config.toml
n_experts = 48
activation = "swiglu"
moe_layers = [1, 2, 3, 4, 5, 6, 7, 8, 9, 10, 11]
routed_scale = 1.0
balance_loss = 0.000161
router_logit_norm = 2.0
init_std_router = 0.00668
vocab_size = 8192
norm_eps = 1e-05
beta2 = 0.95
batch_tokens = 65536
seq_len = 768
steps = 9685
dataset = "wikipedia_en"
Below are experts of layer 8 (counted from 0) of a mixture-of-experts language model. Rows are named router (the router's row for the expert) and show model dimensions 0-95. Each number is 500 + 40 x the weight over its row's rms, rounded and kept within 0 to 999. Numbers have three digits each.
After each expert's rows: "comes before" lists some tokens at least twice as common just after its tokens as in all text. This comes from a sample of Wikipedia text that the model never trained on. Tokens count by the router's weight.

# expert 21
router:406553472520485504526540509457442518473393579560487595516496544574512506536489460486459557483502511492531509503473464494526528465448529586471506431444418513426523510515484486488448579444523478464508536538490481507503524476475478480456444514515537486494519467531497459446530507475479588530
comes before: ".", " | ", " |", "–", ":", "′"

# expert 14
router:494508474492464443535519404387550506514545521634462474455493522460494539480510534513464507564477553481498560458509420456539446548517412500539471529570544484505526523498472519500516554496553521446550482483499483484442516436529519485537531484537536501490537471538496452470493470520497569536
comes before: "\n\n", " The", " He", " In ", " In", " It"

# expert 37
router:594460517545509465463500523513479442532467574573494462528524512489487470425515469485473451532525430496501452469462408451499536444477603480515500506546480530516482465462506478518513481467591486489523524498448481536523491499595473512550506477448468539557457531511601454500526446490439490499
comes before: "1", "2", "0", "3", "4", "5"

# expert 16
router:488561567410487526481512515493395468434519465410516473497513573576538444472526498564497476490514505514511469467454488458433497562548503482484535539562451519469484508513527491520478438461516434493563468496484542475466486495458479475491472508521531589457538464451460562550477476536542568503
comes before: " of", ".", " of the", ",", " and", " was"

# expert 26
router:510531513538493524492412490572462529474546449526509482427481387546446573525493432458465502524488502513546480537534537530623533483477511464481422478541409507508499551449503471539479525531466462531489455471494517492491476461532511489421450537453504482531468544497512485505476556481462563530
comes before: "\n", "000", "00", " Best", " MP", " United Kingdom"

# expert 27
router:487461512590477453511503477465567547511507654524506552497486558482459455516535511529428502538471525473498456569480491485372512495512488493489543499524502457528463488550528495454498536512473581551539465526504553478426475432494452500537483468472502507523508493539477483537523507531451555438
comes before: "| ", "-", "|", "The", "- ", "=="

# expert 42
router:477534484446420540559474486448472513541497491481500600546474520513461526531487473396451578524529501477478529540543462494502550515467544536482517436517456460511499444530496472517494565525551507401509521490464444548502447477479516526428523518517479487507460531535519521431498467553379529503
comes before: " | ", "–", ".", ",", "th", "%"

# expert 13
router:556487486453519550573440501505514415452502520437587535453505552497492501527546465494471439507471546546534476549556421543620491552486436503490500539519521516528479503510485496532492519512499529525573453462412533529504525403496535538520534511505459463507486493474477515502456475432481545450
comes before: "\n", ":", ": ", "\n\n", " name:", " Mar"

# expert 10
router:464533482504529469440547552536449463489473559507558532553472511495490526461421539531482508531568500479429486510510518481484488536454475544488555441441485463535447561495539456432492443493464504522517524464548469525392453510488519414414516572502550527461510424512499476463454530530515512550
comes before: ".", " | ", ", ", ",", ")", "; "

# expert 35
router:466489532460435548434537552515470488488492560476446533475479593550529480453541511618479556527501560498523533443525505462536541534525520496490489453497477508539496506529514541421567476460494465464488514433483531460419454517503489438418484488488552524489536483463497469497546491503507434594
comes before: "–", ")", "\n", " |", "),", ":"

# expert 31
router:500548409506467433512519479488447528501541525486511523467501521427496526436494543486480543481413516495447476486490559411546505487582478490490510489534496496483540424511551476469561503546527426471483502528475522536479529605451521556547563467527532531508484455546452532492421495500543421523
comes before: " the", " to", " a", " by", " in", " by the"

# expert 18
router:500540448462461443517450473467490496539504524522410497494550495515488511542517552447457574575518513495424536557533502411400545518479559504499482404491434496487492454500457488528455606500503503511493497510501457491444524503445473505438561512448525545463582443527507505490508488489525504507
comes before: " | ", ".", " |", "; ", "% | ", "024"

# expert 3
router:556471557487554474421451506524455575483514587577537492541474487516443534456504416570520410459467482485530495473425494498507479475585543505571568503538475542484505495494531518510506431454531451499530502539456502500500503450543466502504477519525482487481485522560558459460526470566457525450
comes before: "1", "2", "0", "3", "4", "6"

# expert 20
router:600480517587446437483521574411524504523495527521489459488517481528450472477496493579518488580502571510542458513531491467507486474512528498537483562540488541502528526560521478465474457478535546502434496461459448435461444499536492434550525491478541502516478486524559452552550459471416531445
comes before: "\n\n", "\n", "1", "2", "St", "Ch"